config.yaml
n_layer: 13
d_model: 128
n_experts: 128
experts_per_token: 8
d_expert: 32
d_shared_expert: 0
activation: "geglu"
moe_layers: [0, 1, 2, 3, 4, 5, 6, 7, 8, 9, 10, 11, 12]
router_score: "softmax"
normalize_top_k: false
routed_scale: 7.25
balance_loss: 0.0156
balance_bias: false
init_std_router: 0.0156
lr_router: 0.00163
vocab_size: 8419
norm: "rmsnorm"
norm_eps: 1e-06
tie_embeddings: false
optimizer: "adamw"
lr: 0.00249
beta1: 0.9
beta2: 0.98
batch_tokens: 32768
seq_len: 1024
train_tokens: 289800000
steps: 8844
dataset: "wikipedia_en"
Below are experts of layer 7 (counted from 0) of a mixture-of-experts language model. Rows are named router (the router's row for the expert), gate (a neuron's input weights, with its number), up (a neuron's input weights, with its number), down (a neuron's output weights, with its number) and show model dimensions 0-127. Each number is 128 + 24 x the weight over its row's rms, rounded and kept within 0 to 255.
Before each expert's rows: "comes after" lists some tokens at least twice as common just before its tokens as in all text; "comes before" lists some tokens at least twice as common just after its tokens as in all text. This comes from a sample of Wikipedia text that the model never trained on. Tokens count by the router's weight.

# expert 111
comes after: " | ", ") | ", " ", ",", " (", "| "
comes before: " | ", ",", ".", "–", ":", " |"
router [ 73 149 111 171 146 124 170 131 148 145 139 126 107 156 145 155 152 150 134 168 131  90 127 120 131 117 130 109 131 122 172 120 145 162 162 163 160 145 119 101 101 114 101 117 115  90 105 123 142 127 136 115 154  98 164 110  86 154 168 155  87 127 125 170 136 119 122 135 166 138 138 143 152 111 156 149 119  87  73 115 157 102 138  91  80 133 109 103 139 135 135 111  99 138 161 130 114 113 132 106  78 120 137 101 109 111 142 142 149 126 112 141 108 125 159  98 160 131 168  95 152 151 150 173 116 143 118 136]
gate3 [121 141 124 116 144 108  81 156 140 123  95 139 110 126 136 117 115 153 139  85 144 114 109 108 139  47 117 127 127 115 139 142 132 124 164 133 139 138 137 117 122 114 138 120 121 120  63 162 108 188 140 135 118 136 139 122 111 131  72  85 120 147 159 118 138 155  97 155 127  91 113 118 143 102  76 129  94 143 106 110 147 132 153 130 144 135 113 155 179 102 135 136 119 111 117 160  76 147 142 164 129 106 120 145 119 129 141 130 128 119 178 162 130 109 114 109  85  83 103  98 105 144 135 129 147 185 135 125]
up3 [161  91 145 120 107 140 150 105 115 132 144 141 158 119 141 131 149 103 144 161 105 123 154 155 122 205 161 137 135 150 112 118 118 102  97 102 125 122 148 152 132 137 123 150 127 156 174 106 146  91 110 136 114 133 114 137 156 126 155 170 160 105  89 133 128  98 131 108 104 141 149 113 116 158 164 114 161 133 174 167 112 115 109 114 132 121 154 114  81 142 131  88 132 119 148 115 166 125 106 113 125 168 151 125 165 101 114 115 123 131  92  92 126 117  99 145 166 185 125 185 138 104 101 112 145  93 113 115]
down3 [124 160 189 127 123 108 128 142 154 122 125 101 117 132 141 108 116 110 140 134 104 110  94 145 155 137 156 112  90 161 124  78 121 127 158 126 106 132 155 158  94 173 102 136 100 144 137  94 197 131 105  96 154  75 117 158 128 126 121 150 126 126 136 116 121 128 131 100 137 134 158 165 127 126 142 170 122 129 135 126 116 145  98 117 100 143 114 113 116  93 111 154  99 131 153  98  85  89  95 179 126 136 123 156 134 113  76  92  97 138 106 134 141 126 116 149 159 102 150 134 161 164 144  91 121 147 154 105]
gate4 [125 125 123 154 130 122 140 108 138 135 129 132 185 135 128 136  83 155 111 117 141 128 181 139 139 136 104 144 105 153 120 147 110 130 142  94 144 159 125 132  62  86  82 104 131 120 143 177 117  86 116 169 148 132 139 119 109 139 186 130 126 144 130 123 146 139 126 120 148 118 110 116 146 183 170 100 149 149 105 117 115 116 128 129 100 107 127  96 116 138 133 144 125 143 132 139 142 117 133  86  72 137 132 124 151  95 100 105 119 129 141  81 123 143 117 194 161 144 155 161 133 150 154 145 161 131 126  68]
up4 [158 130 111 110 104 131  89 135 124 174 134 121 101 123 121 124 170 128 154 152 116 119  65 170 150 142 146 106 167  99 139 150 169 119 113 135 133  99 159 167 156 185 162 158 149 127 106 119 153 140 131 107  84 143 153 138 161 105  79 150 138 124 126 107 124  95 103 134  72 147 134 122 121  71 110 141  96 117 151 137 147 163 127 157 137 123 124 109  98 119 121 136 138 145 152 129 108 101 132 140 164 128 161 143 117 128 120 127 140 122 131 158 132 117 134  93 111 123  98  81 157 151 118 108 100  76 141 150]
down4 [155 123 142  80 182 153 117 131 113 152 166 164 159 119 127 141 156 114 121 142 109 121  99 129 105 118 121 134 144 117 138 137 150 136  84 119 195 133 108 125 138  83 180 137 117 109  86 119 116 132 129 128 125 106 153  93 117 144 117 172 138 133 121 156  67 134 121 160 130 146 183 105 152 116 120 121  95 167 117 104 104 111  92 126 105 113 154 116 111 109 132 101 138 120 158 164 127 125 144 135 101 144 121 127  97  91  87 129  85 145 140 166 115 135  99 145 133 112 127  96 154 112 140 114  98  81 102 155]
gate5 [112 147 126 136 150 110 119 118 140 150 160 162 107 127 108  90 133 153 115 124 115 131 141 166 107  96 114 108 120 110 130 177 153 116 134 141 138 171 118 173 120 111 143 146 107 137  72 116 107 147 110 114 143 113 187  99  70 117 146 128 126 115 144 134 143 133 129 162  77  62 138 120 183 124 130 111 132  89 129 108 119 126 149 112 135 127  77 102 108  91 119 143 141 133 104 128  89 136 134 127  78 125 117 107 139 128 113 157 107 131 176 170 137 165 140 152 115 106 157 127 157 123 143 123 117 149 121 180]
up5 [137 143 127 115 141 146 171 119 114 140 178 170 134 125 106 145  87 156  94  99 130 138 131 148  85 133  88 126 145 122 125 122 105 150 115 142 136 133 113 148  77 163 138 127 113 121 130 140 131 128  99 133 197 108 128 122  74 152 164 140 113 110 122 124 131  69 147 118 119 111 129 136 153 146 162 112 131 110 124 121 131 116 128 127  98 159  79 103 175 132 130 146 136 122 137 111  90 116 112  89 112 180 126 132 105 103 127 130  92 136 145 159 148 179 146 177 144 122 141  94 173 134 119 126 113  73 110 125]
down5 [133 126 168 116 167 137  91 153 162 124 157  82 125 132 109 120 111 128 108 127 102 135 103 122  93 104  94  96 122  82  80  98 113 141 129 128 118 128 124 119 138 191 129 173  88 108 150 147 119 131 134 145 136 125  97  88 145  97 157 143 106  90 113 109 126 132 154 117 170 123  99 148 113 178 144 143 118 145 135 119 108 158 159 155  96 159 111  87 122 121 137 153 138 129 123 128  94 133 169 168 143 111 105 121  85 117 118 157  89 154 126 117 170 128 131 145 115 100  96 103 129 137 173 128 147 114 109  96]
gate6 [112 137  84 128 139 122 111 136 112 125 128 132  92 128 100 137 153 132 105 110 125 153 120 122  94 114  86 153 103 129 110  98 100 136 130 125 123 163 124 128 117 178 117  94  96 156  78 115 136 163 174 108 129 106 159 143 109 153 108 153 100 118 113 131 107 162 123 132 171 128 120 142  76 116 127 123 137 112 113  65 143 112 128 188  75 113 122 124  89 141 115 149 136 142 106 103  89 184 117 177 123  96 103  94 136 126 133 121 113 132 102 165 102 136 167 129 142 107  91 139 143 141 149 120 120 156 152 111]
up6 [147 107 188 123 121 126 144 137 116 132 108 119 161 126 168 122 102 125 158 142 119  94 136 138 159 144 174  99 167 161 139 130 149 117 128 118 144 111 116 127 123  65 130 188 159 110 176 149 130 127 109 140 114 134  96 114 132 102 142 115 151 122 151 143 164  79 138 118  87 134 138 130 182 115 138 128 141 134 129 168 102 139 109  76 184 144 126 134 171 113 134  99 125  96 155 159 132 102 114  90 129 153 135 145 146 112 139 130 139 136 158  92 146 125 106 119 106 131 163 135 109 112  99 138 122 109  96 177]
down6 [103  91 121 127 110 117 121 164 137 102 129 114 108 139 120 110  99 179 133 147 135 127 152 118 127 137 125 138 106 126 126 140 117 160 146 149 153 106 102 153 100  85  93 156 165 119  97 139 145 126 107 160 194 157 137 102 118 108 141 173 116 128 115  98 140  96 147 165 162 126 153 152  55  98 124 125 133 115 113  98 132 137 115 129  95 128 145  94 130 130 133 140  89 128 147 159 114 117 127 102 186 113 155 113 129 141 135 126 160 100 136  97 132 201 150 148 109  90 117 102  95 131 150 144 125 137 156  96]
gate7 [115 155 172 157 166 115 134 122 110 111 141 117 108 122 130 170 118 125 132 112  84 121 113 144  77 144 103 116 143 104 117 109 117 147 136 148 139 148  98 122 106 148 132 162 163  95 175 137 105 152  98 147 164  99 174  94 104 114 131 155 142 134 133 174 198 120 148 133 125 115 151 150 131 129 137 124 111 113 168 109 124 139  71  91 116 133  95 117 149 126 127 131 134  98 108 114 103 125 108 144 112 150 104  93 124 118 115 149 122 128 144 145 147 154 138 150  91 119 160  96 175 113  85 140 138  75 113 170]
up7 [149  83 102  86 104 124 129 139 133 118 104 149 147 137 119 105 124 130 132 148 182 142 126 116 176 119 155 124 115 164 132 163 124 116 145 112 105 113 158 134 169 114 125  77  97 151  83 131 140 111 143 118 113 156 104 159 147 142 123  97 128 130 131  96  66 102 109 113 136 142 112 110 118 131 123 149 144 161 100 140 135 122 173 167 144 127 151 141 134 127 133 130 129 151 137 120 157 116 143 111 159  81 157 150 132 146 127  89 121 160 125 115 114  82 132 117 176 141  75 151  71 152 166 107 117 170 136  95]
down7 [168 145 104 126 114 107 139 139 103 109  84 146 115 159 152  68 116 142 150 171 130 165 104 156 125 120 110 122 130 117 127 170 174 151 118 140  68 134 132 115 127 122 124 140 147 136 139 120 131 159 142 127 147 165 103 173 131 108 112 109 142 144 108 160 141 132  92 128 124 140 179 125 130  97 142 113 106 122 123 156 145  96 163 121 143 107  84 164 134 159 135 102 167 137 104 140 138 116 110 144 100 116 155 146 165 156 111  68  73 115 141 110 133  99 118 130 124 158 104 169 109 123 118  69 126 121 126 116]

# expert 94
comes after: "1", "0", "3", "\n", "2", "4"
comes before: "2", "1", "3", "0", "4", "5"
router [174  79 124  90 132 128 166 128 138 153 127 153 142  96 119 159 129 151 127 109 159 101 137 134  95 122 114 112 130 163 155  94 110 148 154 132 151 105  96 124  97 146 150 158  96 133 100 161 127 149  96 166 128 106 159 132 155  97 157 161 101 155 174 136 122 132 157 105  97 129 147 140 126 121  94 128 137 107 119 119 109 110 112 175 124 117 128 153 128 166  97 153 133 173 139 159 153  94  88 148 120 102 110 117 146 172 164 115 143 124 159 113  87 152 106 128 135 126 140  93 127  88 131 160 121 104 176 122]
gate2 [139 135 112 128 106 124 164 128 143 144 114 115 146 167  80  94 105 181  89 104 122 147 141 129 106 118 155 112 113 159 127 117 133 157 130 123 112 102 138 111 154 127 154  89 102 179 106  87 105 171  99 157 137 120 163 131 114 140 131 119 144 149 160  88 153 115 136 107 108 109 133 102 135 155 138 147  98  66 118  75  79 123 140 142 122 141  96 133 161 135 114 161 131 118  91  92 135 116 131 133 174 114 170 135 137 139 154 104 134  95 118 169 142 155 118 131 113 178 125 126 134 115 119 114 133 139  86 163]
up2 [139 137  97 129 161 134 166 129 133 126 109 136 101 107 174 115 123 125  98 136 177 114 143 119 123 116 123 119 136 124 115  64 123 162 154 159 144  97 114 109 124 147 129 192 136 130 127 175 138 122 110 145  89 117 109 138 145 129 112 150 122 152 174  75 112 164 140 119 118 111 119 134 102 114  96 124  89 133 116 108 122 116 113 189 118 110 113 175  97 206 112 136 122 149 116 137 150 108  97 157 143 113 123 105 121 128 152  99 126 111 133 117  94 130  86 108 133 104 130  91 109 106 108 163 113 123 170 121]
down2 [120 133 130 109 118 131 121 160 148  99 103 147 135  97 143 144 104  91 117 138 160 110 114 118 127 137  84  96  88 114 120 134 143 124 144 140 173  77 120 100 111 123 104 156 129  76 152 180 141 144 149 127 132  91 112  98 120  83 142 169 117 110 104 111  89 175 149 124  93 126 142 112 112 143 131 116 102 171  99  92 162 134 121 122 109 150 111 145 125 138 119 170 125 139 107 167 111 117 139 125 127 119  89 109 110 117 131 120 122 112 173  73 130 126 130  96 144  91 163  99 129 166 132 148 120  76 170 124]
gate3 [124 112 123 115 101 131 121 116 157 160 145 155 147 111 117 152 131 119 160  98 153 153 174 113 120 118  88  95 146 142 153 105 111 151 124 135 138 152  88 120  92 132 179 139 108  99 112 139 145 150 109 134 147 159 129 126 126 119 148 131  82 116 127 162 137 105 141 122 137 133 135 135 117 106 130  97 141 115 144 170 121  95 118 125 149  95 158 119 124 128 134 128 136 175 150 137 114 139 118 120  99  77  84  84 115 163  95 121 153 128 127  97  91 175 119 100 116 140 133  93 149  89 213 141 102 125 170 163]
up3 [152 119 124 133 109 121 143 120 117  89 122  79 105 119 133 162 182 119 146 131 118  97  73 133 162 129 129  91 151 136 115 155 137 133 140 191 114 168 132 133 117 157 134  88  98  88 141  97 154 161 119 120 119 136 102  97 121 137 130 181 165 133 138 134  78 160 119 126 144 143 160 112  98  86 106 142 123 149 133 119 139 112 138 151 136  82 121 158 132  87 135 127 112 129 146 124 100 175 122  84 130 147 107 129  99 106 163 170 137 104 145 169 158 127 170 134 118 113 128 125 167 140 123 150 125 113 101 127]
down3 [135 149 141 145 125 152 150 138 107 132 103 130 126 124 160 117 135 145 170 141 108 158 124 107 127  89 127 105 112 133 185 148 114 118 109 122 170 106 171  99 154 133 128 134  74 153  87 115 136 140 164 132 112 132 127 142 106 149 131  99 158 133 142 115 123 104 161 104 122 115  97 117  95  98 132 127 124 107  91 128 115 130 178 128 153 160  86 149 144 100 175 123 105  98 135 107 124 106 141 107 100 119 141  91 164  93 106 139 155 124 146 155 178 170 115 127 130 100 165 140 137 115 154 167 137 174  88 170]
gate4 [164  99 140 118 104 112 134 148 169 128 115 143 166 139 125 157 152 161  80 116 109 134 117 131 119 148 127 116 118 141 117 184 137 141 164 108 139 113  99 150 121  85 118 152 117 140 129 140 110 166 111 164  91  92 138 110 147 107 157 103 133 166 164 119 153  79 150  82  83 108 123 159 128 119 104 190  94 101 120 130 126 113 142 124 136 152 105 112 103 146 145 163 100 107 116 159 100 116 140 160 154  87 133  72 108 118 135 128 144 112 148 132 116 124 155 122 143 144 172 105 127 121 151 153 122 158 151 161]
up4 [ 95 159 138 116 172 142 136 126 139 112 115 128 120  89 157 130 151 129 131 142 139 109 133 117 119 121 113 139 158 101 145  61 113 109 134 163 121 140 157 140 141 141 117 113 184 130 109  99 173 121 139  79 154 165 119 149 125 168 145 108 106 111 110 143 123 172  98 146 171 162  96 111 135  94 134  84 152 145 144 134  81 156 116 122 103  91 134 113 166 133 119 125 108 134 165 125 168 136 152 118  88 156 146 165 129 134 139 164 106 106 134 135 161 158  76 108 123 128 122 103 140 114 118 157 154  92 147 109]
down4 [158  64 144 129  97 129 146 123 126 139 110 110 121 135 148 127 167 141 142 117 140 138 150 169 132 142 132 106 101 136 115 122 106 134 154  97  93 160 125 138 118 137 110 117 137 121 109 138 139 145 100 177 118  78  82 126 170 123 129 192 110 141 123 152 108 146 143  81 118 123 109 131 128 153 134 110 129 128 118  89 112 116 131 167  97 138  95 166 118 119 106 140 146 153 129 156 143 118  97 127 114 124  97  77 163 192 179 179 131 168  93 142 116 150 154 128 117 113 109 100 121 104 114 148 120 142 142  93]
gate5 [131 146  98 110  91 103 155  78 134 117 142 135 158 119 101 123  98 147 134 138 144 179 137 162 121 130 128  97  84 149 139  75 151  91 132 149 121 101 137 123 115 135 179 143 123 176 123 120 119 135 147 187  97 144 128 131  99 181 159  89 161 154 115 166 134 124 128 146 125 134 120  93 167 124 122 126 114 152  99 159  93 129 120 140 142 103 120 100 131 164 130 138 127 150 126 149 171 116 112 124 147 120 166 121 127 138 144 131 100 149 120 108  95 175  80 123 108 135 122 151 108 134 145 108 117 116 192 135]
up5 [124 150 142 148 141 145  86 152 127 142 131  97 130 151 124 100 138 129 120 140  91  95 150  99 174 121 159 181 131 111 136 179 127 113  97 114 109 177 151 161 128 102 100  95 150 108 154 116 175 109 124  98 161 144 120 118 117 108 122 103 131 125 103 138 123 126 126 119 127  96 135 127 127 138 150 126 129 111 145 116 121 146 143  81 100 156 122 103 139  70 145  87 148 102 104 105 102 150 137 122  84 161 139 164 148  94 111 132 123  90 136 151 166  97 177 161  99 120 127 127 133 158 126  94 147 127  71 125]
down5 [118 141 133 125  83 138 139 140 114 102 130 140  92  96 150 158  88 142 154 141  95 133  95 122  76 129 128 134 119 103 154 182 132 150 100  93 146  79 115 101 116 105  88 139 109 136 112 134 137 205 141 130 105 149 146 120 106 138 139 146 149 120 116 124  93  86 147 112 114 122 110 134 130  81 131 181 118 132 121 135 110 167 111 150 108 182 105 134 142 151 141 109 141 111  93 127 103  92 141 127 130 124 165 119 147  86 110 121 120 177 101 159 169 145 139 129 125 137 133 131 149  92 118 162 164 139 119 130]
gate6 [119 106 100 159  86 127 154 152 114 126 105 140 150 142  99 120 115 140 123 106 124 156 122 114 111 112 155 100 130 184  70 123 139 172 117 148 122  89 140 156 109 142 100 137  87 129 116 119  98 166 129 112 130 108 152 103 137 144 154 170 144 115 150  83 117 134 168 122 139  95 135 115 118 141 142 178 114  90  92 104 132 111 139 126 106 161 122 118 103 147 128 158 123 124 135 136 147 135 155  92 185 130 160 119 113 113 114 123 162 137  91 102 119 116 126  86 168 153 118 176 116 161 189 153 140 135 125 133]
up6 [123 129 147 157 115  98 133 161  98 123 113 158 138 122 120 116 111 156 134 123  87 211  87 125 148 147 121 109 120 155  72 140 128 138  95 150 122 114 165 117 105 145 132 146  99 142 150  96 135 151 152  65 136 139 127  58 108 151 145 123 104  73 111 122 116 144 143 128 159 129 132 137 152  89 144 169 135 103 143 155 120 106 128 135 117 121 145  90 123 135 160 127  99 128 129 148 123 122 144 132 134 116 137 108 134 116 111 116 157 107 100 158 136 152 126 106 148 118 154 183 158 165 182 140 104 128 105 142]
down6 [141 144 139 119  92 103 162  99 137 161 153 107 131 181 109 113 128 140 195 124 124 119 156 131 139 143 143 163 138 140 100 157 148 113 149 106 103 171 143 148 143 104 114 113 137 134 118 127 140 108 107 130 124 139 150 186 127 144 103 113 127 148 113 155 147 113 131 154 155 150 132 161 129 127 137 114 129 116 136 160  95 128 146 118 168  88 121 113 113  74 163  93 128 112 130 146 138 132 131  99 124 133 156 183 136  76  95 117 114 165  77 151 145  81 174 162  86 158  95 137 123 143 113 108 117 116 138 116]

# expert 105
comes after: "\n", "-", "- C", "- •", "- Occup", "- N"
comes before: ":", ": ", "\n", ": S", ": B", " by:"
router [ 90 130 118 170 123 124 167  84 137 102  92 171 100 132 148 143 158 127 105 132 122 135 123 142 160 143 159 141 161 152 115 133  85 151  79  94 103  93 138 169  80 128 166 120 132 113 120 123  97 113 100 115 110 110 121 172  72 119 143 167 175 147 106 167 116 138 117 144 118 151 130 127 134 113 143 119 135 151 125 104 142 101 110  78 115 139 118 140 175 134 149 148  79 134  87 124 136 144 142 132  72 120 102 121 114 146 142 133 120 141 102 164 155 101 154 132 121 105 114 146 110 121 122 118  88 142 117 123]
gate1 [126 115  92 154 135 170 118 103  82  95 133 150 134 104 114 131 105 162 141 134 120 190  94  75 159  92 164 107 109 138 121 153  96 113 128 142 113  89 103 125 150 175 126 109 159 128 134 114  92 128 144 114 133 122 107 133 113 105 139 131  94 167 156 119 126 132 147 137 125 148 119 122 130  82 109 144 137  72 129 113 116 138 126 124 117 137 142 153 158 160 134 134 144 156 160 156 177  82 173 151 146  96 166 112  86 154 155 110 140 122 112 152 108 132 148 109 161 114 120 103 139 177 114 147 123 120 150 114]
up1 [136 147 118 143  86 142 116 104 133 139 201  85  98 130 139 100 155  98 146 132 113 129 153 122 152 110  76 125 110 115 105 120 137 153 135 116 135 125 146 135 146 130 176 156 125 122 135 120  82 137 173  95  92 104 142 134 146 201  92 177 113 135 146 181 136 135 154 119  95 139 129 109 142 140 120 158 114 134 146 113 124 107 140 141 132 126 143 140  94 139 107  93 105 145 109  83 110 113  98 122 102 103  96 111 121 139 122 116  97 112 134 142 139 151 159  98 115 122 163 132 141 114 156 144 101 183 172 129]
down1 [131 131 122 119 114 140  94 118 115 100  83 169 124  71 148 132 146 142 103 153 133 138 136 124 113 151 145 163 132 128 125 158 100 144  89  59 116 154 101 115 126 138 151 137 150 143 134 142 169 121 131 145 111 157 128  96 134 103 153 129 171 143 120 136 123 163 101 124 134 160 105  81 176 104 210 143 110  99 129 118 166 115 144 113 127 173 148 137  92 158 119 115 124 127 132 123 120 132 110 146 146 146 131 145 135 119 145 136  84 122 119  97 125 127 154 171 163 119 111  75 105 169  97 115 130 121 151 118]
gate2 [ 79  84 148 162 100 112 136 133 142 114 113 143 146 107 121 140 119  96 162 143 149 175 137 114  89 130 120 125 113 176 135 128 132 143 120 107 170 106 138 134 134 140 110 126 133 147 120 130 110 138 146 142 117 132 166 146 105 104 135 153 133 118 125 121 143 135 142 158 121 150 153  51 139  99 158 139 124 160 112 131 170 121 128 145 112 113 136 134 127 118 138 112 127 164 152 131 135 146 100  99 151 113  98 171 133 101 103 150 136 123 106  59 124 103 169 102 166  75 186 126  65 109 142 149 127 141 155 111]
up2 [174 151 158 116 113 166 121 119 142 101  86  95 130  90 167  90 110 112 118 135 123 113 163 109 145 128 123 111 141 114  96 116 114 107 155 138  84 128  88 124 112 143 146 123 146 146 149 151 118 140 116  89 147 113 123 112 132 153 127  82 104 132 142  99 125 123 137  67 100 113 104 138 133 117  64 121 124 119 149 165 117 105 107 135 135 138 151 127 122 171 120 137 149 124 159 138  90 152 159 120 100 158 170 110 124 131 112  98  86 125 146 162 113 117 123 129  85 199 160 154 148 136  96 103 126 112  99 141]
down2 [146  94 149  78 139 110 155  92 159 148 120 133 157 118 104 120 115 106 137 134  97  93 116 106  90 117 133 157  91 149 123 141 107  99 138 134 131 131 131 148 125 112 153 129 113 103  96 156 132  98  77 133 108 133 110 122 131 138 153  92 166 112  99 142 103  95 135 170 104 131 129 134 115 135 136  93 154 113 135 127  99 141 172 149  98 127 113  94 163 132 173 100  99 103 144  89 118 145 114  97 160 172 148 130 163 128 123 134 178 129 154 132 173 124 143 143  89 137 152 135 162  82 152 149  81 151 101 125]
gate3 [117 185  98 184 114 112 167 141  99 119 137 132  95  90 158 129 148 149 150 143 113  94 141 136 137 102 183 150 125 137 116 125 125 143 143 117 156 145  96 130 106 163  95 118  78  86 133 135  74 152  93  99 105 120 149 152  98 115 149 158 144 141 155 155 130 143 116  79 106 155 118 134 130 113 101 117 126 145 111 113 146  99 113 117 145 118 170 144 163  98 148  99 127 146 111 148 154 116 150 116  93 143 117 181 168 131 121 149 105 166 125 165 155 117 136  92 121 123 123 143  94 153 122 130 130 160 124 127]
up3 [148  96 146 120 149 135 128  81 161 145  81 138 153 187  95 145 115  90 104 120 145 165 126 134  63 188 113  84 122 143 125 111 108 148  96 137 153 154 152  83 115 131 144 109 132 150 133 121 131 162 109 116 140 106 117 148 131 136 139 111 126  95 118 124 118 129 124 160 171 134 132 138  86 110 196 127 116 112 115 145 110 106 125 115 115 167 113 116 109 203 152 161 138 136 136 103 111 152 126 134 131 129 125  99 157 114 111 106 125 124 133 137 120 147 107 111 115 162 149 105 150  97 158 153 136 119 134 164]
down3 [111 148 120 117 131 149 126  99 113 124 133 102 147 121 171 164 127 139  89 107 114 132 100 150 119 147 115 129 121 167 147 130 111 117 101 130 121 108 171 134 155 156  95 117 161  94 159 139 100 144 135 123 126 146  97 119 157 103 114 112 168 118 135 162 182 103 115 139  91  84  87 142 135 141 152 120 148 108 128 128 119 147 172  84 143  62 100 130 142 113  90 102 154 176 103 104 158 140 145 178 134 180 109 129 150 170 152 158 137 128 138 143 144 103 143 119  86 127 143 105 145 150 134 122 153 136 137 107]
gate4 [133 148  81 136 130 177 116 122  94 136 147 142 137 123 107 143 107 129 132 154  94 174 168 120 137 128 152 134 128  64 111 112 144 142 135 170 128 121 144 154 152  79 108 145 140 123 135 147 106 150  91 145 150 156 126 131 125  60 137 158  93 149 129 137 120 128 128 146  89 107  98  79 166  82 149 132 115 129 116 138 172 113 167 115 168 149  92 126 135 146 112 139 117 137 118 144 139  93 131  80 152 127 127  99 129 111 132 143 137 158 100 135 179 151 125 125 135 114 190 150 115 136 156 126 123 118 103 113]
up4 [139 102 175  99 139 103 132 155 149 130 111 122 137 159 125 113 138 120 138 135 132  71 136 178 104 149  98 104 110 157 135 128 145 120 131 118 141 139 114 100 135 146 130 124 113 144 118 121 194 122 152 130 132 125 141 125 142 132 124 100 135 102 112 110 137 108 161 114 161 123 189 160  88 169 125 141 141 107 137 131 127 160 111 165 113 110 178 137 120  97 143  95 166 107 151 123 120 170 104 166 137 150 132 163 148 138  85 127 144 112 185 131  86  98 139 116 122 103  73 106 152 118 103 121 165 152 152 158]
down4 [131 173  90 131  85 132 111 117 162 121 126 111 126 145 142 130 114 132  98 161 134 137 150 113  91 128 140  86 142 175  99  70  74 172 129 126 120 121 117 163 152  70  85  82 106 114 125 116 134 148 141 128 126 141 134  95 142 138 145 107 127 160 177 170 123 122 128 131 164  97 113 140 144  93 159 136 161 151 142  99 128 158 146 132 138 134 134 162 144 127 171  93 156 102 111  91 105 114 132 149 148  85 101 115 138 117 138  95 145 138 124 121 158  77 116 120 120 119 137 144 123 155 125 157  99 120 119 122]
gate5 [121 127 112 126 163 112 141  90 117 105 184 134 146 138 161 174 123 153  86 160 116 157 125 132 117 132 118 103 159 115 108 110  97 123 117 207 125 143 156 115 107 115 109 104 105 140 124 126 128 117 149 114 142 100  57 164 130  75 136 149 150 156 127 162 118 104 139 130 117 149 126 149 151 128 140 149 149 149 132 100 131 125 115 103 139 112 104 169 134 121 124 102 105 125 123  83 171 123 146  81 157 122 133  76 119 116  94  82 111 135 137 106 147 122 124 146 177 150 127 133 116 162 118 128 115  99 116  98]
up5 [120 122 119 124 137 106 158  85 132 128 152 139 166 139 154 184 120 144  88 145 115 161 116 144 108 145 110 105 157 130  77  82  98 122 118 197 111 124 175 105 117 119 109  79 104 117 129 105 118 101 150 105 154  99  98 157 136  88 126 141 147 167 128 136 117 109 127 129 127 140 126 144 161 135 123 148 157 131 127 117 116 139 105 104 156 105 117 182 131 118 138 119 124 135 130  90 170 121 165  66 172 130 136 122 101 130 113  74 123 120 137 111 139 104 141 162 136 148 110 151 124 154 100 130 130  92 124 104]
down5 [ 76 128  67 103 152 139 148 103 170 165 121 148 117 169  83 131 126 128 148 145  97 165 137 152 162 158 140 147 140 141 138  88 150 159 110  80 146 136 105 146 143 105 120 136 135 124  80 111 127  99 127 133 155 132 152 155 126 152 152 125 146 124 123 128  81 121 121 136 155 142 140 103 155 155 127 124 130 159  90 141 166 138 109 158 169 167 132  85 101 134 103 115  51 115 152 144 117 144 116 109 155 104 140 121 119 149 136  85 121 125  94 103 104 159 132 158 109 131 144 110 108 141 134 142 115 104 134 117]